Experts of a small language model: 34.3M parameters.
Below are experts of layer 10 (counted from 0) of a mixture-of-experts language model. Rows are named router (the router's row for the expert), up (a neuron's input weights, with its number) and show model dimensions 0-159. Each number is 128 + 32 x the weight over its row's rms, rounded and kept within 0 to 255. Numbers have three digits each.
Before each expert's rows: "gets" lists some tokens that make up at least twice as much of what it gets as of all text; "mostly gets" lists some tokens that are sent to it at least half of the time. This comes from a sample of Wikipedia text that the model never trained on. Tokens count by the router's weight.

# expert 54
gets: "-", "|", " |", "=", ":", " -"
mostly gets: "===", "====", "=", "|", " Preceded", "=="
router:110075086091105095155058102168152162162049161137128135154131078192122196182121114163143170103138140126136101164107109167140126164118110123149129155065098118168122128156200121104115115190115124064186092114191120138134155088090124142106133093126158145149115159136132112098130185148096139133059156096080147077094122137150135186154128159109159095159155138198134151144122170140107055133101122087141128144149100181195118128116157051137093121144114161095102132155131086186123132110134130
up4:140130200147093172162133078090124114123100149141127053195106117152100142123124111086155072110164124064153109161063118169149127088112133122124137127133117170143196091152194140129124123081094112128069118148082106107177098162123220115100150124168099182162114143105104139117101115099076101140126175106135105131100118102178131116176103129130152158094186168130101149111145163063088101070158126108106126124144150117150111130151089115187111115123110149087082131117117176149070122227145103
up5:119129077103130062134133113101165152132119103190149076128164089136089111193143074134149149123114094138110102145120133099148115137190076156144188173146144119101105135099176113184137109114106074040075157108202103174070130149189111148162106154082150172131095125140124134114152151120129164139132208087075165079112149145131121103119120137138162116070129109119130071106144196114140165140136125150145140162087072162114076120124136152158148142091130134105121118099137169116155106073136035
up6:108154085069112113142167239111082065121123122150182158177133153027106160111181114115129134111153141141106152131150116132136164131183152080151111089110084140194113102085072093064113137190096157135081121119126168130145150162146116114128156147135127121116064116168051150102143137144155130138096135155071141134140115158102123117189135100120079095159109153119078150080094139138168131096125110153163165154109097130135191150153100150138131093060120145157142140095134093101083101081148139
up7:116089069081111093173168133149063103077064125113181126097110180107129087175129182105098144098171129116094094139059118145106104123069130165114134087107159164149086086132145151091143125156126113135106139185159140140189208122124175118109149139173153099124138117135146139135163129068139068183093148118116092115169154110138142106158139127089113105115075137092081151180079117194161122071140119116148086148110148081103089128162134156128151142086148087111144158089075152140183186096121158
up8:117120105080148110089149166114129143166148075112155133195148140128108087108084099143131161089151142146189127104129169145137114125094165137170139039150162205085088162133246135144148129184081101128164136072102151131167152118071122120136102158119145089179144140118109159093179154163120129174154124115129110073143154136097139141080172140083104090116110148182156151117126094160154145107127072142143178157151102094094125085142129091161177150100106091179110160133119114088165058099123128
up9:156162085075112076125077124136144194148158155087137086137144104129124211060150126195138112164157127128134137119111056149131099166112153151136148092150133130116136134098127086153185119088152114124216123151072133115156081117177123113127138141088165118083154217093165062144106112117107160152121149133133125085131149129129115126148177157160129114139108139172100134098057176137158147144121172116109147126190118125124083054131165133138137171144099100113128143169191138081094089150080063
up10:098108111175164122191135114099097028144090131138086150168105093102139088139146105189162140126146099121113139186131130152107142170125134128042131138164144127118107151110175141119123120149105158133190122161135125164160179102076099140119090118148136167118150130095141156151079046167175146125120136108103124106155089157155189135143123172138059122087109099101136147117138137153096100066222133147166101100168089108118099167142206143105125165124206089138160133165151101123134133134075165
up11:097117098133122048130134151094145085096126144109130082069151106090097159127097116136123078168122132157057119133142098095073109147132071154164172101118119140186210111133127120098093097054125110109087177097121135117086140151163119081156154093150119149136149143128116115194045169158148108113053099111120113121163121116126162151130069098100141077110119137172161117154157079138151073156142094151177092130085125151185103105115083122083149065101115123136097116130134101189149077100177131
up12:128133073126164109118179100132179174143094142163160128147108101193136169152110129129111126118147172156097157195177166127171154172148137094119108123153203157141109092151215143115116129089100125155111153133131130131188130116117132119165097188167127101091211165099103131067076130114031114099183170134166128106111130172167088123129122131177086091105060120141106185220109165153136123108130125109093121099147096184117149123092138135142105115098103146168120112103147088137128115094123150
up13:105160066136111112117120138092106071093086161154098102070183073118128166096126172141087158165145113176124164091114115195180137162095189089126125094052105182106144086122141058152110124110168118107097106132123148153100200094106101132134084116157113176138185123072103123151140137148080061106135098113156155141158101133086077164139105134082122068118103131133106165139138153040127085122120097128142082081111103138121183129131107107060144113089131108123097112171140075107126138109116121
up14:110103135144097091117047160142145140131162141124102159118188142162100166162128170181128156127117053155097139186154107127100186154114098074138099120158113113090156079096159157095142092148101081165088159162117123143176133105122092085126200073114167115071195130115142130143099106138084132170138224116108097108152117118166168105070071104148127050106166152144089085113178127144167121130197125121130111097127127139119106093147118099104173153136173082159154108125145107117089115136082121
up15:122132129144150095095034132117096122124198119157115126105171130097102146187089124148116178109174123086112152120123159070153113111107099156146129162120118145122089142103162151126117143185154126143117124175151136136161176165101100122109093129146114160123091126131191106169168113049092171137100193137140091072134113127164161112107164160193104142085111144094097128073152099077148124065152110146169094118156084089119153089062199112063106181127065137104138079102082179147103130147120131
up16:148112106147170128144125121066095122115183101134126158139154113122114175129162110103165179108139076131116126084116100134118167102107171110144152168086178102141144189147143091129155066053073078116105130134153129095122123097140156141067100125169204151132038188170117128134117173113118110141117135140100161128181100099149150072107143192165132140128138125104075152108097144150102124117138128112173131175192140128135058028082113130131131106182078128130127159180108166165098105141172121
up17:114150105107170120139108091130120109119159081138146163189098083148095094095181068112058174137111125143116146145157136151107123177111092079097154085153167059163174127129190144108147066147135108068104122106107154128141113105098132108148139141081114089163137117160081117123134119103127121155126217100095100116100217148147113110121135144154125183096181061109164160085129123104101097138084140145128132178114069071066102105178122083095166112094132110162111147105156118127100150177063106
up18:084112173145147116154130107098181119127123067150155145143123067118118159119124137116153126140143151118157174107197133120141135227107151123142100156120104089155092106111165164101081146136135176131164145181154090075178179097101114156132106054158164163183110138136084207084135149113131093086168124120131122175191089152133165146143119118122080083131106116117090120107070046114114106153135146165184109116139169134118088089167130085168147160185098153090155115118105151183101105165087119
up19:130118129105105133158143132090101144100121121105076159087107063131111142137129129111151125058152155172127142206096064161134190155171124098139156146099113099125098161125124131122162100140136156125176121124137100109132130062112122121139100179146094177111133119123112171141142129137098072168136136131138117098168087119129101126105146141094124127077136132233129180176072126140131107099218140165155133084115050149128097169060159098182107132149101134076156060076056105141062120100109130
up20:130151150126183082166082097084118185075164068116114108099162122170120135123148137121116113124076078164132105173043125085097137058108132158152123105077163116120182093084161132142101104088141116107199107108147083129088148097140065086145085110142128093128156100179137141134068125185131163115163100131119129107170113129115077072123124173119172163167118180127134212175129142134069127129080156113124133082119164099151128161093073152141065142144166149136153125085145124117147150099133159
up21:136095155148151160148150112136169093130095184176136106160154116135130089148109089137172120104149095131124150142133103097139076160123145077155158106078183164086078104104140166136141159095144173126113163108100124141113119090114173144123063091156092115189135174065141123133111198237172074100143176170105142149151068070155107145143159129119100099137084117177086101135094080095136141100154156111140099110093203101104122134156159068121148145152105162151065092126134115103135169188142142
up22:104129122101155165124149113134178216132119124147103150131134133152089101074153112116179129085118122170169102110111118154069165117137140123100130173112141188120161134123147119106162154103124164166171092128162118161166126158084114124062099122195119159090088156066132147160059109186083135082137145145189123163132151141166104172203107088086110067131163131132128129123072160053123078162119177116150129181170084156142126144115182107166096150158114133064119172113159151137122102168089137
up23:129091124073130168143099118099163178114113154102161114140146130137165130085130115142169119156103075123118210114100114077063139139159115165139116145088146132122127111092096126141121143138124167078188055212127206153175154100107145087076153131191151079128125152169213158165115087187141146129136127107154096122150081109138128159134124117152161132150119199164083174101088139151098057164136101127168146146165119056106135126142155104104117187164175102128121129158145076102115147123128147
up24:169158206115129097107100115125218099154111157080120164136094131159143150165107142060131095153126087165164070129069123128133127147097150123099128128134145143105113138136193127179146080160179151157107158140107172144099112155183100128101091143087098168121176119148118171138082114096156137154072122144092155157125108153187200123172141142186147146114139115152142111091167153086153123132113103100167116084163132167032105123071073132110122161151174106099139100111180180080154105134130168
up25:114107156126152095102133100108167103171072134147133105106115130101112114106120116141055150140134126097136164166078142152097158076122114069150122189098112104161161184109138086150141095143151093119151125159167127110188134135096133134150155126136080168173111168175105148116129164127114191142166163123130163100130091107098125111171127140117174165175127105139145158082115188046149160179149139105158143109134113149124121086142067020154152123139120093147170166200126077132079192171050140
up26:168139118134102118147153063158093189148155152080131149119091109141151143124152103080121113123108111099093148133107130132057129111117093152156044142136166138111140107114092084208147139144048115107112074142162111163116140070186198139077186135126155191093099146147117149144136207114106046079055115172118113117071111126158145157175150111133182096177143150084094191106171124134156169128106093102141147093139113122114122101094136121159095177159118131137105117105134147124127146116141091
up27:130162123118132119188055166070114173122136136125158131150109125099118079110145105167169125131103108163104143124187100076123142119108137109092132085142182065069109084105231096086117129115129188124154163159191134093138151130151096128150092102148122150090135121080114077097135091120133165147149130108146102119087115128170191108106136187126144107140070116158121169111160128020190103151162098123134089131097141118103104131150113093110127098135149163138100125026176167133116109106149104
up28:091127189089148128054106111142147162143167127121146151133130130199151115069078129127154191161100124112114141094069185110138119182113109200153115115147121099119134145133113049129114146105098142126168136088107139131142127097126095107158156126123134092116100162090113159094122148171128087203140130148189102197136123085128121128129131205136103111118161128172115128210138133089144123070148141186084082116120081130127166178129068117181159132148174088088159088111145165146102129081168072
up29:170097132088109090194079097123196122121138131124092156176156065166139170169119195115132107128131148156131134104102111090091056162174115098145116091189130079162115086152098093140110161103166091139146193107154101106146165142141109151076153140080129100130144181160181118091192121092087118113141189104149156085080161151147154182112104125099108141128164146094096059141102142128124133108141108110065157129181089101097112138147102067084085140112145186088144135161106175121122109149149140
up30:113111093107090110082081032143154141160071108143137125137148088112105165112132103144169196148123134098085171108076175124063094162122117083121130133137083103156117136131140129156138105081185159158054111163138100095102125135124149146118112166091118181127140114118103128072152088107132081114067145169137135059077145170187214139132089095138120138086101122115126094153157084133079084102103149087112141143148120128099111117142105112188136127174117095105132133106164133052122137055182140
up31:215113151149084160106149087064117131177100120115103111164109145184130073111093100102091070175101130112118110122139168098153066144095137123106146130061151130133142121166123126064112152131073095125094081140101112127115130105129106096160122084163089142145112110096100098126164182141150096108132162147085111125187156112140080165176178091109105124078076133114108100146147091180160118128138146065152105159080126204149180193133116124153043127141062100070118134118120143095117149148102121

# expert 49
gets: "b", " B", " b", "B", "1", "w"
mostly gets: "b", " b", " B", "B", "-B", "-b"
router:136090155102183133193097147132125140153092164116162145099078101176130130119062098175099140092167023140096097104071131129088194118119094141130165102087123131144112081153153120136146114117150122114099163101201141133079128138160126156145171096156110141123151150104169134049126171129088133100119111113213155110179109108116138163125141154130098135145094144193108080094094096127078112137044168075098166191149140098140135104187136084103129098128131134085125161157135109155153153094117145
up0:137144068111148149124164114242131229158164128062140104168129151099165110095135108146111136138086155176160115111147141156211140114129119134163090137129131102131086157104143135159110130091165112152129144171120129131117199117142136090149134084214146153085067173138177144095108095137046101132112166152159151176140129136114138119133118162185164072125164124113108093151114103111130122123106125072122118126113121081095144130076149146124104166121141100110130204164079070178143125087103114
up1:101133116115107104119077131127118067135097185167095106071134117148161156140125092167162129164051104137121101107104203117107144062110130139175169185111092130165106044145153097105119062103134156089098111082212110187074104152119157159137119117148094152120128090088157178108057119112130116155060103130135128141123103095126138087095121096110089128146117135144199147139099088088139157160137186126196126158130137190166088131136112109164097110120151110135150182133103121081138099127159113
up2:130082079165153115155106148159110085077116079079140070066037143150153075092112153146127130098159095159091109088117147104144169149152127118105127096134096148067119089117147135142155152138142120086098107092224129085087139151110145106090155123166138130161091135088091149132159184066118171159136149150141155152121127113198141114156116084133170174159113107121115141097126135094173121121080102065173102137153125107080154137159178111162142142120109158098194064140166101142093117120168060
up3:146100159131125067127135111133116172071136099160148068166090101128114152150154128123098142129148125174101174117122080147099164125093120123127127100143120151150128140089110121110131122080139135093125192081124136093126125107208106096046130136157084124133171133118097128118127131058196107171068114134123160062102100142106143147093170143104129114059124208131059141152089134126113168137111185106078105125153156180143110157123127116147123181164094141135143156249147152098161184137160178
up4:138130115172106120166125123163143120119134195072099110115130151133055091128148102125099142160107126162204178124132152196093115155136048097161136140120148119116118053168150152113076080153045184138122095102167146129161197130114162181140134149107103123124130111182108109146099184141103131162141175166172157152066076075154078083125118097131169121101103133133128152147102167135173124158097140116107076130113150106147134192141062073115144136173129125122159149086178130165114165120163129
up5:080177118131123133138095081133167087113172108091088129059159093119166123116157149147126135110108119136105124159147230103149181135101101151187103163105096119110122099153110140174071136116099112116137158111126073060143133107096130119129127132143111100097121150137162180045143099065166130102137146200153189137122075155101178163090086151177126068187147148149122148175117159078094144135115117100152153157143144134095149114159141180145105059095108157149142163115209142103133145116094089
up6:100134124174141100144140140140162090138135156100180108126090194176111149123096138158132121156138083119126042125149138162128180131151051140135081132100124138157212146079121154164099168140102127159083117160120119129107081115201155139120190103105140128103138140080142166152186076127171156155113110123136146058125109145128125150089086081144150151090126146188148153134127133092158122203105149152122095161205165144152073089108146097086076118116080125194175115121176145154138129101184114
up7:122194151083155176099154149126121191132163148033132196150114091161120166163123098139081074120129125113150169140139128128136181146134158133074154100142121124162140127083171122158126102143077106119087163156085110176186121162138191155153139135156102068102120091146188126156177144165149110083138135163197137140049082130133148132164055149175091156175133175129103065171093099153131145140082103144076084109131164122140129163150111094124120135120105159115152106117167128116155161119144170
up8:138135086107096134113077161141121071169126140153115125094124097186101118104121100124096146132099090059156199179127149197099115207186138166151149095136149133141156115200114169120133125062127139149059104142147163164174111142077138085118110178115090104095108128090108138119106145152167162159115094181109121142126090085171062166136129202077092119156119133136088144177125119115164173128176090174092189131147142166136089122154142101108139143133104100123143084152137102129112149068144186
up9:143031144114117124140195109065134155152117172121130110120170160147126108111160121123180112113204093154178135092114160181118164155123149124108166148136139107097125122121146118136194112139099119149127130076125154124199114142126096135124158101151106125142125123125132131089083060170065135109097084081126142105124171149127132185138148123148108121122116149154175161111154086202042142147121148116141149141100095186082134140170167091112132133165119035143138179145132096133118210060136188
up10:154110153130132088123085105131186118155122180112106162084132112145164094086131092121181222133174131143164151119168147133104136124135140141129140067074155134153130113165105154142142091110214208098159112151117161192110080096204110117158133114137104201124147090150129130103159127135112148130140191092156088102129134155123180123093167124074151131120146126194147131134083203131073094154088173169128139122096122084142122161145156105165071149125178168076111108162138137130090117127183139
up11:209066149160110141073143201156145071131138145128095107183139161051128169064096081152152086181144044164115143117174164172106138116159076188163128146103136121098093059178147123121141143136139151121167133149109175164069146109158116177190123119131154131109089108184072102085145176158109143093150122126130141145140181152163144135106152169099153088137158134114109128194100139103086169120122160109096141129112166153103126118140160138117069147100110138148121115089122073125140130129101106
up12:127165089098153083152094142158058131098094125146092158111104150103121185078114159111156149124121139105117163087086105125067172113148119160074107186119087145143197169166146093136112109151180101153093127121135137118091163084098134100114180124083128176132163106112129172109168169196112119121118060139176149085131178110109161136138114102090166138108119183085127111122074098122129118126078196141143131103123071084157100131131144097109124113166146138220150110145173156110114185052086142
up13:170140140070123166160122156124128127124156214116112106146132152100128107140158058148068116078124107162125085172107155107124182086159156120091163136144158148131149043108102123156137092166148112123109152106116148210129170101119101140138145165181086133213151131147118168156118149140123106102106170170123156195118080160137176154109186145078100140155110125099164169164116097119126140108223073140111170186190098086135146093151115108118122113156125116149079161100141094168118087098138127
up14:113087156113132192138124125106126173162095099143107113123103042057107079142170142204100154137143140141117144149147151085125132163112192156129190086163112126132181117147140146074118152140077120145135126089165147100118130096126123135123198117198147112104156093183065100083103149115082093099135127125142132098108151115122097153061160175186157112168091121124120077156131156204159143161115121057160144136121141094131096096141134092138143160102172131125158110082176085169061107159115101
up15:122138175092108069125154137095143109146147138131053141132087174103079143119100188132093137133116112147107148168138142130130172111110088179104126134076077149150148123096114133144074091115105126118100122163110123166080145141132160185161118127077163094121054127131148184128194136147111154112068071108158124089065089181185177086087084163120201064108111161180135126084053155124103137065076097140156124134092141172156120125137157159098103154140146114114156148131123158127114094119122067
up16:063095134200134117103138113138136061136087118125130091169165123131115154107179107082151119102159086130123150098080077149181094105147135116150107129075128161088190068118161061100142123128078076138110142187115114166153133128132132150119125123165142070113124130120087136072128116135055134173126073091129094113091067108111163134136104103116105178133120129184144075134129078086150086143155123154130126172130127153160137143135083074187149113116103121160077115184119022078086117111132125
up17:095101117144090147157139118095134185083121047129089074191092087122119118206124079097123099064071137090112040161175151123182097093157120173069125151181117086162158115121179140194129154127151120115166154170150128158138101100150130129153109158121145115139158082122137108158125130129114117082139127126164170172133108131164079121150152099164076169160163108152108078108132086140132116193067122103124139149152079112149067130160081150105149150144110127139148148181117112115078183100108146
up18:092157172153108085110124137163086135121131151105177104131128146116093077026099136184087089098134106125125112228092119137156175130126122109110123099014149050098203106123100149119178135151113112128118140128109126163085069131074155128134109081107125083161107174155127129140136085073182120097095129127119075106149140140161121153099109151117124163129131131078117190167100093157117112151099130149199116135155116154148130101112113098144149153127159102089149172128135168163137193080148122
up19:169093106086133078152101162135114177138145092101100196131084119188150132119112145110105165152170076148156130199167143118111141187127113123068149138111123125169092118157167166147104122185164152149144130172092167113076142157126079096123135142121108150115105129127113128142120155156071091076134119189184146130122158126148096110181093167145186175158111101156172180060125084201142143111166108153121094171119173082147110165154173097115148164119066148147127173148149140156107074151165074
up20:169128080111072121083125112168136145095148102080147094115131086172082193177151125086114142143152112155064124116106155150071161170108132164148164135099134162168116092068094168127129117158123118196146168144106147168093139082172111119116130056205131084094152114109132120148157212100169154133067117136144106120146075132106117236131145118160168153150116121145121107139087119114115170138164184143109131154145108142142108129157115117195136182123132099130106203126158156146140071147111107
up21:111071100111107113214142082100193135080013094147112119100105125131169100121107168156127163125138129098150148166145152112132024112127157138141096184086144097131107150114106132135155116112130116114153144115156147114115189133128101124165151130117138153139146136139135113099134095120126137070167107120214112152191130071043168097135152138131039131067102099140112092055083086128152090095110119143104156125131176115151077139093138120117160127138142125085098140086136147159172159131104130
up22:147144152091143121099110139128037115156132103137096152114102164118074153101186160127075182132159105143130039095138120159177162133176117137083155120107114058094129167158165140105117089105127089141161158098147162135133156170131125159158148102166123096154080065132127195130163113117178153107124127160135131129154107114107102137160116133090176087128170140130122119131143108107118177179108123091156110229159066122139115134154118101098050129050170098144091168157139154182179132092097117
up23:155136118117130123149062117138195135154146119147169130117103179119134116078131113114146091077121146119113126071166110130098107145113090176102086127115201119126137036141134138187136138047110158139177128175135067156095106139156164146133151160110140130110172118113131158124117112179131138142103145133141126106159099120146130112158030129168107077122139117184153125105106079131105058098104141128076187093147098127157216132095128117089158068078106079123174117165103161127131143117145040
up24:103114121132135042160078129130126097130136153082129149144069059112113200129143117130172118058154080102114094136103196131097176089156172122150174142115157067164157095123153142139117128138162075148071164112102109112140150101196106211168099084128125163102151163114104117105125100126154136132090134116166169167143076123119113127107099120133192145101108182130163080083091126161101137144133158072152194145175104146101082165144167116150147134087097111136116153149157083077128159143163083
up25:095103156104128168131115084128174139075108155095103136121062099120165131129157151178108168185151073127092120181075134148178146041085201120129146152159136095112178170145177099112153061148144194100052118090113134121138132142129104173154138178150093144155070151181109143143141112149121149079142099125166110162118097116119091152126147107092154083112195184181095133103172125168118191130084129123099133153174132143105116113145142139141092155129150150098150156141098093161101155176174152
up26:088108105163112143166156101080146160163096169134165117082121155132127176121111118128120099136116160147067208109088100122098103142172161134173139129172115102143075125105092145200149187133116099107151153103150139161143105140112147203144076146126196108142128128148147090129185084113171158119104109099129111117114136146186105108181158158132094117052092102115203134126178104152086084088162114126170120179122193082144104054136183178142118143090137082127118139159125168181133165147118112
up27:101155198125173111134069123184149106170080149097137183150097127022166135126095101088101123120121127129138139121089148164179163095142105177148085057098131157142182099170169167146154119107136164115117094100151162131105059155118139124094108143142095149107150139082125059120126210180113148149154074029183155096095169104117155108134108151149105112168145098098157140094122122134143110156054091084127112131175120116106142102117145112109152145132097108120157102163153108112158150119122172

# expert 45
gets: " B", " T", " b", " R", " L", "B"
mostly gets: " B", " b", " T", " Ba", " New", " Be"
router:196069141085134090178102134123101104159125091112151138173163093163155091094079063193105106075141109124102109172115122124142174114092138153161164115153119123160133118193161081130121168170078163164129133149184119138129183138223091151141141102076095121121124150144168156158141131105129167083089126072167127103119103104159138121169144174158110138115104140148096078165116146155122175138108176119123141161132098130157100119151129111139137045145127148159111200144120096197118183099081180
up0:103060134101135074101139109163132091119099170113127134167100139154115169091106095114061132073139108128150146175163054091100073160143117112128129098157132076169132131114142124127131085105191153115152168142105111117106082061194049122106176144102095147151146102184117128151132109159096086074109081175119166178159160087150162088082157128169091156136160147174142145145133045094119145089128078181056119104150124091149115130165093144124179124124099161145107141156106146148126153097131096
up1:105127122110107140131089133104143106090110135087107122126155137159161086154134163151088117165120104085160092077096251128153134195159126128113137176104152162088144161171129131121154151179132149143157235113134070131122167141107128148109093081132177112130091104113131137155092114078108108095100114083153060123124147196134177097164141121144115169141140090047196127114090140165186100184152114117132122139133150101162139091125128087150138134162076146106107140140222108111132142146099150
up2:129075154107095083171118122139157155104151126175159153131162097159105166166080111136171184121117096131057160096130146115153097153130105173086189115147112123211140152055176121132121139141087110162095155161154064111169142163139150123155132102111142079183111107149149177155170118074168088131083105139127149072139133068149126091135069162145162179152123112159127125129146121161136152103187175141149145113158169115154166199146122120080076113153108167176117079101159085102083108089159123
up3:123173155131125144180141157124112083079164177125138092111130115093156119131129168137144180135122156109108117107128118045139158163088143157130090128129177147141158059080108139115145105170146123123182144136121114166171120089185078146147124158127158107168072152128129142118169086147068163105139168207143205156097057131077131188130151135159132154153112101100088143164100108138149107157167089158045152137124144160144085108155065102127153120187089073141122165153106158129139059134175151
up4:096190149151174089135155113198142149139162165161155139150133081108109125160100150134191080181098160142169065142077156096153156109199124200125115115114108165104172123097154134113155173142105167184103086132163157112114151150110092106151086162163178116114177124117155149189142138125102182102102137143136113116085096117119094153179149106106080107182163128165162104032154231111105146125113166122101142153143086141135149087108116116189107110140086129119140080134130130167132107131114143
up5:142136109157111143121149136137133139149194061085109176133092116109181172179123150142108132084117096092154107147157153139102156131158132114170174140121138144210120126164170123108141143146102080112128147152064156128100122126172146126138155135105095043118138169107132154108154112130100086143111126089153171111129117085155132117125154125218086058145096139110197106142148132140104122145077144137141089145057122157152133127122109159163195160130168082161148057101088030133105131172047151
up6:131107135043127096105129138127160142129096110163160100083136124144086124079123114134122141100171128112107094173129134088107146126161106201128100110104109158138171130090113116239075182119092148145176168193205066096151157094105079134158119179096152113123125158156116123203168108132151179119144113138135184114086154133188147124171147101145089093109149156171094100159122126149121154083095104119112070135107092093138125098120141109149163077145151125164148088108158115072095196099152150
up7:140166140180131105107109095171156079138121132128153144098143114147093137130164129190089102095136130169143179169127129165164153109138125150135108113135054112114126163162100132207153100099105171208122149138142152124132089193166136131133120135138156068108191119092121131183117152134114143093042090143052056115109081145139125122153182142131090125163111087036064149123125129143083106143115188116118151195150183102149102139121118183145095113126101151147137150146123082158123103074095137
up8:151130113079208143130155093099094071101135144092142123104173119123177168121149055148132119128120148090136110108089145122172148148163135155113087086164115136177092132167102133103128122167124126090139150031115090139128187098129079141157128124116128171113131176126136180122125125128138103115130150079109077151094100140111095132164180153147180098091089089090146121066135071111125132181110084139156151149086149145164139076101095164145092136112096163140135192121150132211110040091197107
up9:078156077166107094113147081134099101106098086096170136105154173185138192123116136166118129094152133174138158111166161139141132113134172156059087158170192152139116144120141114113148155099138112091136121151117107114138107103149094072102170097057156076134170054166096135120066126100138151088160062147167116088135125137087098171147110114096150130122147121190184170151157166178144110136125087116128149173147102083089113142126103166168129110102123141094103087088100120221068111094107093
up10:180065188154131102151143121129163163107160080081166104178125157200104187113153146109135174130157118143117097094143123130126132112097108082167172127116156109150143127150109151137142161162079086177130114120094115174053133175103123148161154128139152141112156175228112167148128086142105154062099176092084159192149074115165152092098109145144142098111120157136116136093158143207113103126081186173106137128138119137152131136154166107093111126154211133112127176118155099093169100161167122
up11:207146155138073116147115192145166120100139145168168157156118153148153175116067139112065085163135137108120137161133090104117173151128112114157137106150123229157154158136090091095087149227152166126128111146191108199119144119134131144187147122116129094135091099089127096087128171134167103128141097133053166120120104104127094079116113099160134158134137189099106157166137105129106124160123153139079116179162107129151127144122061139081127117168118065155054166129128090104106175125129109
up12:116149076127084140167146127138126142131161063065156089102094173144112161088142097124111103130176144098094104121120173147171114147118123173121137164170163122088106145130123130119140171139122193111157085109172161129069144065121037110142101135178172103100169163088178062171112154102090094094101194078112122148115090105180186168082191147116114096107160129146108110159165152167109135139110180120081181113154160146135110167109134161210127133094110114093179144120122115141124151108125164
up13:158111126142119108113146108101139174132143110152141101132191124113112145109102103117112152119181184132129141144123107143112109120160176127045142098085158194132054065154150175164123137150072077081180133139145133146192105140120127155165104158106123087127152190144155137095150087146125107123101135052158113171074066092101099146105096134149168094134129108131125166156172146100092156149171153100037158099135086160116091109151162142143104105129116133086151219119190129176092098110081098
up14:076157122064125175124042131123165115137099094145130132140117121159115124153160100156146164140139141102143076092094140146156171145111084179129146112112184122127155142114159049130157090156129143145153152141178143127157140101154172122138080122129127119103072120143150183179147031131142104155147149147146127111138094069079091170197140142111075089150157153153130159074103126123154166159155122116052086134096079145092121138178181126088133118168164127146097155149207091079165121144103074
up15:106158168097101146111108164153107131128074112138079136141143151102100097142165089087123152100141152147101133099100092073080103188118229124124174128096136096140173076115151088134097167050135185096170094140134104118160139070135088129129114066119095137098151143124099171139139091109162158095109066164128070140135115075153139126116145186128152156136157153114087100135067126120089110161205111151120131111110078151167124081092155133114170130155111114195057120127147097116123160105175190
up16:143102146110110130176128115141147172117146132142123087095180092142103102156136080129190134100088140169117091160103088109148129075182093112123115128144157137139120079133136146168125073155102127132129105155117152156121130112098114150128126117105098186201068081146198178114145137119153181143143167119175114124114191128105147117095119182166103138146161165129168147183131177158101183158143199137155122154043108133130140127184143062071191116114199109106110167121138036092104129108150107
up17:103061116143114167163116122131116105127125152143134110109134101145112157105058085119124108092138125142098102147124123081163096095105155065099073133155050132110199127097126099106076119135162141193064030165161081155152118128193123088127106141125119109108184168120094076102176109139141157110136047062127145142114100107150133184139098100152096123124100118144090187113164107135146150152163130125139041099104088125176132113144148124113100078141130117084154093122127074130168178140087133
up18:143099141103099145125140180145143101138093185108087131136094087213116120121076006104142126140168110111117140123140062066137129127101140134162119088064141132116127100120116169155159106129145145158140127099147081157124073091123037091099174066111141080109137155156116092158126113131156179150142072140156136156122143126137112161148121100106181115065124136073127149178126161145035147120092105111160134153141191118158140151114146146107125140150176110138142156163126151189087067148146138
up19:097125069122148098114108122150066128043123107123188121137080150136121105198108091130170173180131189120159102131077123122129169134090099147142101117113139122070156102116149117116114164196100153114150083145117175126155119152154125075097117134086152115130124091177090130088152146084177140114123131158156133182127112125068154207139177144104168120117122129094072109139152094166118076097146147082128065082176129114071121092142165094159117075087068136152093104113120076141110156060120136
up20:100144107152096111135114115063103059153102077119052137139105108134093093109137136118108148135113116097126149141196089142122118121080168183158119171143142171082121134138070123178114148157090110147138161122111134120112135120122167101184100139114147166094103114154060160133147118161028121081151157178131111091174153087127162183125160159128144159114092137143147111177099121139155115136077158123139143131090164111166112218097094178150165210149140161139092166142091184092117099183148085
up21:156132128082141081107117172141113097140154086145123154119088105156113067113120078165091118119143175100188170187191113120097152171103131151108107159160090113135116082142120129142171109130170117126082097135115076104170140194119121138127078135146169121062079191140120112091133132109150185073081170131157088111108111134052146110165086176165089181113154133141099130185090122130180123134176140165179096177160142163082102120154124163143153077160097089177167131095084121138084132155121106
up22:185135144168098110157107152139154104162132117134090107144140118157146153163146131159159059141093182107152196185084107144055132139061102132129167150158120136126121110193138088149161097135150142107089093174135121105162100106180103173109162087122154122137069160134154150122151043054134127137120126092116158129161103183115124154188097137086166143135124120134098068158162129130096152119090156151117129159113126105115124067065191103150138134168128216085111127166166117090115191135089103
up23:119091120150098122164079140136134140168103169069131135153138126187127160117084138092157151153174109140115132183126120143125149143124112134069152119166128130037123090189121094154167136068100149153123195086079139120174136140117117079139075131108123109130109117141143182131120097084106069139131178117175133103097151177112137106177149137140143124140131101129119118162139104173150021161202102169146180117161100136087143126144100137182143070110095118168132073155070144152171191107098188
up24:143100208125107104132071108146144072098108078144097172113096152050169114100104116118158096107095157113130180133124141165120194156103094083130117176107150113113094115121135160146151152171086150131140138142146153118129152164151105168118120136120160169091154180142117150133141209154163172089136108142219085176072143124112134123132144126142117098096156105113180069099117170079170130147110140079105136068110128131134163167115087127153103075108095064127189157115185118221127148141118132
up25:124125073135160115116138117201135155184183154156147147096126076119127134130075089149106167058124047139117124100077123145135116144142171156157099114216080116151123132129166143181145095115095065125073080144108163153139144111178113167124118124112132139132102164107084072123175078133149147103151180075070113122134155098126075113084159143087152187177053131148081090149101139134193131076160096121131122115128103127096125144102167125104192143117138142148162123102163065117145134155154118
up26:085078174118106102182126132159106099114160145153137158159137132052054138092183147110078071193113165155095119135143126085124095180039146084132085154145130075149074164140132103144129100094126144177149053186127114188120141191149103127106140110083160091108166137162151150158107157168060121113138127119123183095139143115130181160164094096121161118126092130176079169101143119140107161121092103156170098146087128157127136134114093089106111153148150142146127146130104113161063081111166126
up27:095150120158133081180115110076189108135169096090199180105092082129113152102137084126113103087138165114100122147147115133118164090134120145110103069107104146112124133164159054185072095133164116160101142192129143190109121195129168084108144127128124155195136139143128132138129175139105127117095083169146124137109091132171123090123227147146149081106128156151114120157123145095154173133167191107120153125059155161130099061133070083205134087091130114129108170088118147117111121134123087